config.yaml
d_model: 384
d_expert: 256
activation: "swiglu"
vocab_size: 4330
optimizer: "adamw"
beta1: 0.9
beta2: 0.99
steps: 3484
Below are experts of layer 6 (counted from 0) of a mixture-of-experts language model. Rows are named router (the router's row for the expert), gate (a neuron's input weights, with its number), up (a neuron's input weights, with its number) and show model dimensions 192-383. Each number is 128 + 24 x the weight over its row's rms, rounded and kept within 0 to 255. Numbers have three digits each.
Before each expert's rows: "mostly gets" lists some tokens that are sent to it at least half of the time. This comes from a sample of Wikipedia text that the model never trained on.

# expert 33
mostly gets: "\", ", "including ", "include ", "), ", ",\" ", ", "
router:144143078127130121108154131091122121107112131110110085133124093092147085157135130109145134131146103159174114122106085119162160124090146123167122136124154151150136115110098113126159145144095116117175085155116100112127118150138115087121128142109121132139142112111141112106123152141139127136156121151140107124171148127172113115171073102160137125127148114142138110118102176116143097153144116096135138136140143159146134119104104123132095125133111123132180104159153143116143141125125084128166119140073149141134107120089154184105151150109108160112078114093146141128153146095124135121
gate1:124126124131095114140169132128147147120116126097128121110156159102117118117123153149124115134136134116096107127148173129141122126143139131119144088164129142143123128142124134127146122118132126123115101118108136145140170143132110126155132127154155119123108110136150141154123144138161110105115146126131123139140068102106142127109131142103125157117149145163165116142127146125209108136159110112137131165162126110133107105104119106137109118120143085140143129119142100129108126152128136117112144120094162124114157087121155133108111114168111148124150100094125097159123113145135097162
up1:126121088122106114129092113182126127156141135105158115104088144156138126142141112160114108083153101110114119144100126072096158128127126128119143129083131133105128172083135128111149131101121136099135122113089161194120108102203121147114119110147131158128125130124151121105162123140131135102158147136164138150153111142092176116110161112133099145127112170158139149125102116137141105085128159119116126120176083089142154132141162120120146124165145111127112124084163132132092122175170098141113122085139172116087141082104118146172067122122166136092120081101073127118174127133087101121

# expert 47
mostly gets: ": ", "): ", "—; ", " ", "ISBN ", "– "
router:098093110146135151140142129140109152108117097174124145117096108161102147164125136113188143143179178144160151136162141102131134156165134136124125104151099073119098111118139103119107086133168081088147160127108101128062119125157102159143117105106082121129115126118107110120140151145137113121136154109166149126094118137076154136094149137094128147115124114109135091110112093135130118127119158129118132081101076158089141097131154129164139107126143107120076102158154144137166102140121136159114136117149179103125113115152160097157168093110115106123137165137142153106088125165149146164
gate0:126127138155159139108123166135142118107087154086110139139103120068174101147099067122111147160111120135138129125150141117096104136142128139133153140095130161154147121137108107117133142128116134111135147172127124129144193152116133136117115146162132095087157117143080173156138127131144114138099122199138069145148105154104157113158084066107102128132128120136090106115107114128150126113112116112119124138151141095121137122134124137119096129126174158125197105166128084132118131145132109081119140096095083097142135103158159118111090122113120178147149130162127158126115131143115078110
up0:139114167119108093180115132132113147132161106146125130130172162183098129089131155146159168101119108118095109156109135122157125133118107129100111107122130116117107143155131144145143149110153154125095095088143159098133071119171125134138140150052110148137128159144169080115123138117130128125142138097137157143117144093126098174111168163116148108158114131146160156162119161138106137134112134154155121128122111141120134147101127133123136129108075117173090148067151133119137129114128142187134118177122149174129131158117085110119179130162134099072123102076108096113174137115143195154

# expert 9
mostly gets: "ć", "ā", "it", "ovi", "ah", "berg"
router:149135149111129126140159136129123199153124120128121118152142154150106130153099132147084150113146116112137175138125144110139125127124135123164093092137165113121159108103118176128121154132171150179092130105125112156093091088148113142129163118096121113127168126086115169113105121157144135158116120121120109112094148137126135126125118118153156113196148112097098166108163203129134156127145116129146133133130077137172139120120169143130097155142144075108132124137092083159102104133114102115125149135147103106107113162145153146114114152153162123140103158091122138126159092101116148138
gate1:120123115118118123126134153125194110126157169064115135110106138171121145159125160144150134129167121139107114120136146165110084118115111119147099145124130131156151088113139122121138133124111154101142121146100117119078095142133132119155141171095137087126084122169102135146127116100156122151136145109151136118112115103114098059126136087084127132136133108100116089126158137147149172063152116145129183153131198091104118136123132131127082126151124148120121127149126096107181139145227075119110136128166134111123119123160120127137081117077105153122121124107111148158098137094126111146
up1:104162072145169131100130164174098143150181126131113181173123146136152135122106094127098140129110122056098155085122157147118139125133135119136147098123169106135134171146115123144106095116127130086130121098151154134090136108119102109145115201138099109099212136097157118102162173128089150155130172128085127067120115092117115150129134163133145109104135100099099124129116133124127166108146110146111107149150147150118118126126115178154156133070113122115115100135127128126130110133122141123153141126122088112154147099119145108134123112105138146096119133131129130118139123181131097052

# expert 11
mostly gets: "JPL ", "—; ", "| ", "MPC "
router:145112110137119157182151140137090170131114138109150113133102107158106141110146132137164163143152158140102149168132159100182114092118116132103135122133091098099146122125121099167118090097119111119106175134138137117140124097127096091165125091115087137116092166130142064110152125162126108135089152112144120114065119118102130103121195136116086133140135139104136123119150089142131142136101119131093138147139124110113113123139122136139138102136174113106085109098148136159111115101111149149106162121159125116123092110185114146162145141136141128122135114182120145148099125131116156161
gate0:118158099069123145091157156148136065112126135104171142108139129116132180086083131096121107140106111119108116090130115121131153100112090132102141107098148147078123119123121141107111113137178113125164137093137145114171148133121165147133097103113127087134121081096140162155172121124150124157134099154119145119127211138119138113166120113144154110108094124139091112156140136136102129153113130157114144137121099122165171081113085081112162145110126138113137128154111175133114118158145178137115126132118110103178141124117157097121163109121161139133147086102188108127142135069135088134
up0:089103100127120154130134147166087142157097123136116137116155109118110172153136135085139172146092138150129162139134110142149160101100163114131097114127142149104117121148110140135113126122109103160165167116149089116148116111118137130135066127155144144127113136107150141147137099138109141144089092165099099112115173129152157085151167150128167152099124136137077166096104124167079153146076120151108124136104131115168113149114129112124136113136126140155132110162091121128097133138094127174123163124132108161190120131150098114135196122163140118153092108131167123131100155110160139110

# expert 35
mostly gets: "effec", "indic", "reve", "equ", "impro", "provid"
router:148135156107123143096094131129103115120137136128117128126125144128132154130122120132093097156112119086132097112111107123188146152143150151124103107146161139139151166165165145139123121158064137160153130144105160133151105151132101160099151107110119113127134179110159188133129115092119117133126092174122094101118140121156081113171087102129147141066159153157150098091146165130145108108127142105106082138114162094114148121115110112100155147106154132126177130123113146150126154136165135117100145137121114132104147136101121168124116122131135133136104159098167068132144107106105145090
gate0:158107104083129157150131111109123136125120110140118060144142114159140091105183122089111147095084146119162159127152119167084120075101157121122118180116143164141069094124161113100136108133118121111133134156141140136113132133105167087147090135080147109093105101111142156111143109134089110154142125125147111120164155107128126119153119136173096113098135090159154117071118124116110119176125129133101140138107115162099117132132147157107158154145155127113152127123142139135149126094136131153106125118122130126094151128064095095146145083177108093124141096127159143143104099117137130146
up0:126136160083143132140108117065102140135102093141127092110142135103094084108180157117081106069126097180094168142161127137111117099111127118180117115082147151122091094142184114101134125158069122157153195128125140130140173128116142098138148127127104145126128144113128132153134136166106139148108113134156142121103129120168143127138144114166094115084066135180080110119111158083154158131125124140090155142132132146060126128114079122123151108109130148131171167162115110103161138114129146208127109102126131114128119116095126142137133101111145118134129091095167112156132123125130100093

# expert 5
mostly gets: "el", "Hol", "berg", "Fre", "El", "н"
router:082103100118162125149103168115164164109069126115139158141157147090119170135139118165159146148144085186107082138079136130115149105147147113116091121135120126126157131100097099149127097112180059148106117130177132097135114096145107114137140115146105166124142066128112113071136147120156170115126170180116150131134095135128122136162140132186104088162118135097111128121123115116131128135154107160178141108131164154128143153126135128147134114143149122150074128111115102162123140120148124085166105113177128149121103110119117132112111133158111149148176122123151162079135133140152119130
gate0:096162089147147118141062078096100128111110140150163120129148102101102136149183131096103127158147109131158129175129112108158157130143148159123132144152133146063141134132132127152153114126136124129173171162137101097181146137114101095118092155111158062132135114125123145115131056106168135094127127158147119158123113136116169100127158119117120100131130136156117114128138161119120133142143201111115108150124160148117159138153147155142135155130108140093135139142136132157068080102147118116100134153141105125101138171142133169083101142138107135118097145075162081142138072125093137061
up0:115123113148154161144092085146109142115134137150115103149125138095137121106139158120117109107119135124149116135136149117119126088152117148148159127113107112133062076053081136170109149073141138121139140163122100120083134095144147110137172150142140116149134149121139097103169127165127136127122083128121138079175090150189162186115147106146142112138112149184162137109122150095136145123167135134143113163160107155127094130088162086109119136167137102136116095125142119140120136114132163081111170150113117126134102173124102160077104121125162136132137142156082098129103125115088146144

# expert 22
mostly gets: "He ", "who ", "which ", "& ", "they ", "she "
router:128124160140180119134103122124123099115131138104163103101122145129148115138133179136162134156097098059138145147119154145105136137126145120128117133158153148171110111133126128121122123129065107152112148099124138126144120175097152099112162077119148142134139136089158095113134107122093104084173112141141169125134081120156119127138119108092120107127084093155107114111134128078136139134126090145141133161129146128151167080161117119126135148098077140128106128145122107125128128189188128108160045146162141131131173180130140148142129137083117131111165093162113137139116121124156083125
gate2:141147168165135105108146111095101106127159140142129149097116122124142162123157131098141137119101120133127127140133131156100124128126129131173123162116123157154129127129121127100155159100100113126098107109088106139093103123150128132124151137127068125178129121146142140093146098091153173125156159121101119142138133077147178114160146117151102144127132127103159087149149136154103131109161150145161129116171184130133130102124116097111102132126118132124157097152163149151119119117120126132148153155149130143145115111153122157162151113118132171105110117068139143129098092104091099140
up2:120177143121129114148133126091156157104124147119125145114161132141081163140105180115121141119139130111094134102081123094100145104149124158164115135152130105163130146156079160113110163141142121084099099125149108111158121139137129161162111138173116103132103125156122134079132146104132128085154112072099122155172128102131133146114132142135084118116154182133105086115135083161096103152153130083142119118150129130143140114123093134139072112089136131122106151099139127110129125092126143146153133153122134101127091150125148118138163115115132153188150120077129115134145147121108136130

# expert 12
mostly gets: "• ", "′", "Coordinates", "Location ", "Country", "″"
router:104090168093146120126093079113118124142137123180122101152128124121178139164101134106120130131116101115142095103123129125087183086107118163128180093123144112140110119118145169114102128132124149108139150101151124145120147132137152117119104136130095120157158120121111166117135150164099180146150116117132146171162144074144149105138133109159181111098117115146134167118089114114088106125151127120078135087149096097188156121071122133125116110118106142116127106114100119090102142118159158135165129124085143123144127128097121137121123139114131153112128162124115134124177119143130132107
gate0:079136118127137132129141164102141119111112209119147173109127131124128141086121131133108093152089120140081142105082163124107136138163130100104148119125126126169120178111109127127130132162161113113123132147160134087133107118132175112156160138116166131139108107136167137130177160096110128122151120128104136137144144124147135134138109116110120114164124083121130116126133101143120086107112088155136167170135130110135145111134150137146129169122125135121125108121178114078136070100103111104132087135182126109157108098099139151146137111158059104168130117111130123146116123116113116143
up0:095134147114067151128148143136135093088102108140090152099098138120056122144112144121120148137126138131108127128114106117159129128157112159173169129125116089125128139155125141124131115117134141125111148122069151115142143107063115151176149128120127089100110112150116123114129175126126152092111097155116161142133160142128137109129133099069125094089148110139140109115126165122141113170135113108128094129165095140146122083151120132144093111160148119112103124123107131148108132132116153154123105123146141173114151180146153123174137086124149111142093147159131136118115110091144118137

# expert 32
mostly gets: "had ", "attemp", "initi", "arriv", "campa", "suc"
router:163141126134097167126140065133136129100099120145136136109112135137128136161135128134142107127108137099152121148122116154094124150138134091128143159123166137134153136128116148104138132159065139154100128158125139150122118159128194156125116099108170149101168113130152225112157129122112114153129068146134104119139150103095119114145141141135142118097122154144129121154149122136104095113152155108134082123124071122145148129132153126103123194143140079130136151147102197117146123142143118136106157133131114124121147108094123142124138110115121137128146131114101115115097106095112140118
gate0:089145128150095122152151140113105131134147136111105102121148154130118117142137147113106117144108096097174151128116122121129130091151151098139117093128130116107119112146162125151096106132131136100152093151107134142168133156070111175135161090124092136106134101121087150112093125091134100128140144105124200171117131138149117132148124140102117120133134105118129128113121140117139125138145130116132120121163087099123174168140120087175188150067168098081107112100120092096089150109164152118119151108166132144127110124140191115162126099128133106160124136139145090113114152153142105122
up0:062149132133122135123178120132122132131134068150162103180117110112135155143096122167106127148113120079132136132155163126125117064115163143130138110113095134146108136153134097066125104154120113174107094080109106133124154158112185134104110095144106121115117145136153110135086129109113106127099133138145133161126116136094102105155109151127141109120137137185129151154125108130090130151116107206082115130146129122196139132108140149119143129168173139098149123080144128125101131127151093159156106109133115113166144114114188115132099141166102107105132115099168138093122107076088147132

# expert 40
mostly gets: "o", "e", "Jo", "jo", "Do", "cho"
router:102169149109104164110100169139128162129147161105157162150106083180128106137142121080155140121140172139112153125158155137119131114145108123157139096100091105082108127085158114110167144096161095084154110125140118140116115124101096092171129133141138142116113127128090106183149120134155171121122123138126139103132137167128113098094178126115113127113112122119102088151114104142154136144116131166148116119123108129122131118125116179168118130108157133133118134130150132155150126130105108108100135132114131139175103160158090090162099169173113144125131125147113089109108137131124136150
gate1:153130126126158147154135121110158103118073124118123119128156095162123082160126163152134138154119098143091142080113106111139156065095131093157163135124113149146106094103127129106130106118128112148125143109110125184118133131148102120097123146130145129119132136131119146140151146142098121108079176149147115136133140110142170139115143116118137170111097113131146097177190117168118142151130139111132099094148124119104127137150178132122117132090108128104147125128138113121133107157124125131124123119098181161129147139107108134107106147100127138122143187123092143125118091114173094129
up1:129150127118151133107123109109184117127088112108108110138134134106128092191128143131153132106097091130102104159155114102125123099114109065125153121105125173117082121120133104144163091117145132162126151135114134078109106138166157124146097166134112160100133140120120155145122133143125142075119128154177162130155152134137155149110126184176120170108103085118153116137084136168116169163101148150134088121086084114123133146160152122115133150141082168132153126150120154126136128146128128102144099148085142148150122147115107149088146141120160197160112165129090151122131078140140133152

# expert 36
mostly gets: "sib", "alist", "ator", "ersh", "ism", "’"
router:151115146102102110111151147123161130115110165131104157116112123110120114150110162156039131140126130147103138122092115175144094113153107152109113138105126111157163119049079135103148139146167150116122131081151148129164100128117115149088139159111139123128119153111136192158091129177144105160114139103118078126137166151132106145113106112159110102095123108133137124156131178111134136096174148150165144127124180156135118134143089143106123116110129124192158153134100113104149130114137097118120135120129128185107097101095142158124135096139146161126130133106161138102156133099117143125
gate1:142092137141127111157083110140137115092107117148118144152128134112176148110165089148120128120122126125142107137149142133117151163134120122137119129137151156143122126137119109093146122120100131133137132150113136166123128078137135107076156071103143127113123183109101181139141118126120150113139163075142127113114145142114124110183114150061112121128090144150148093155164111111099110150096140105095143132114125110119133106118158134085126110110155131129105154126131174129116116126147104111152134107099119114158141155078125100131093136133133130187103120116100127126114124123149166087
up1:122119149137165071136100133101133125171154130173131098117178113134086123130111079127152128149155155113101137126117120131143128141115131110110103132135140106152136120116133134157144120128151124122154141122132080087158126137156123093111130133102164164147089142085135103140070161133071157124131138080080158154135115104105107155107128122156097073125087085130121163164134156165160144159095116101107132177109157145109156120125144118089111137116094108138142160136147088103147128123161120118111126117136127145112114118100126105171132149093065139172079127151135099129139141143129138114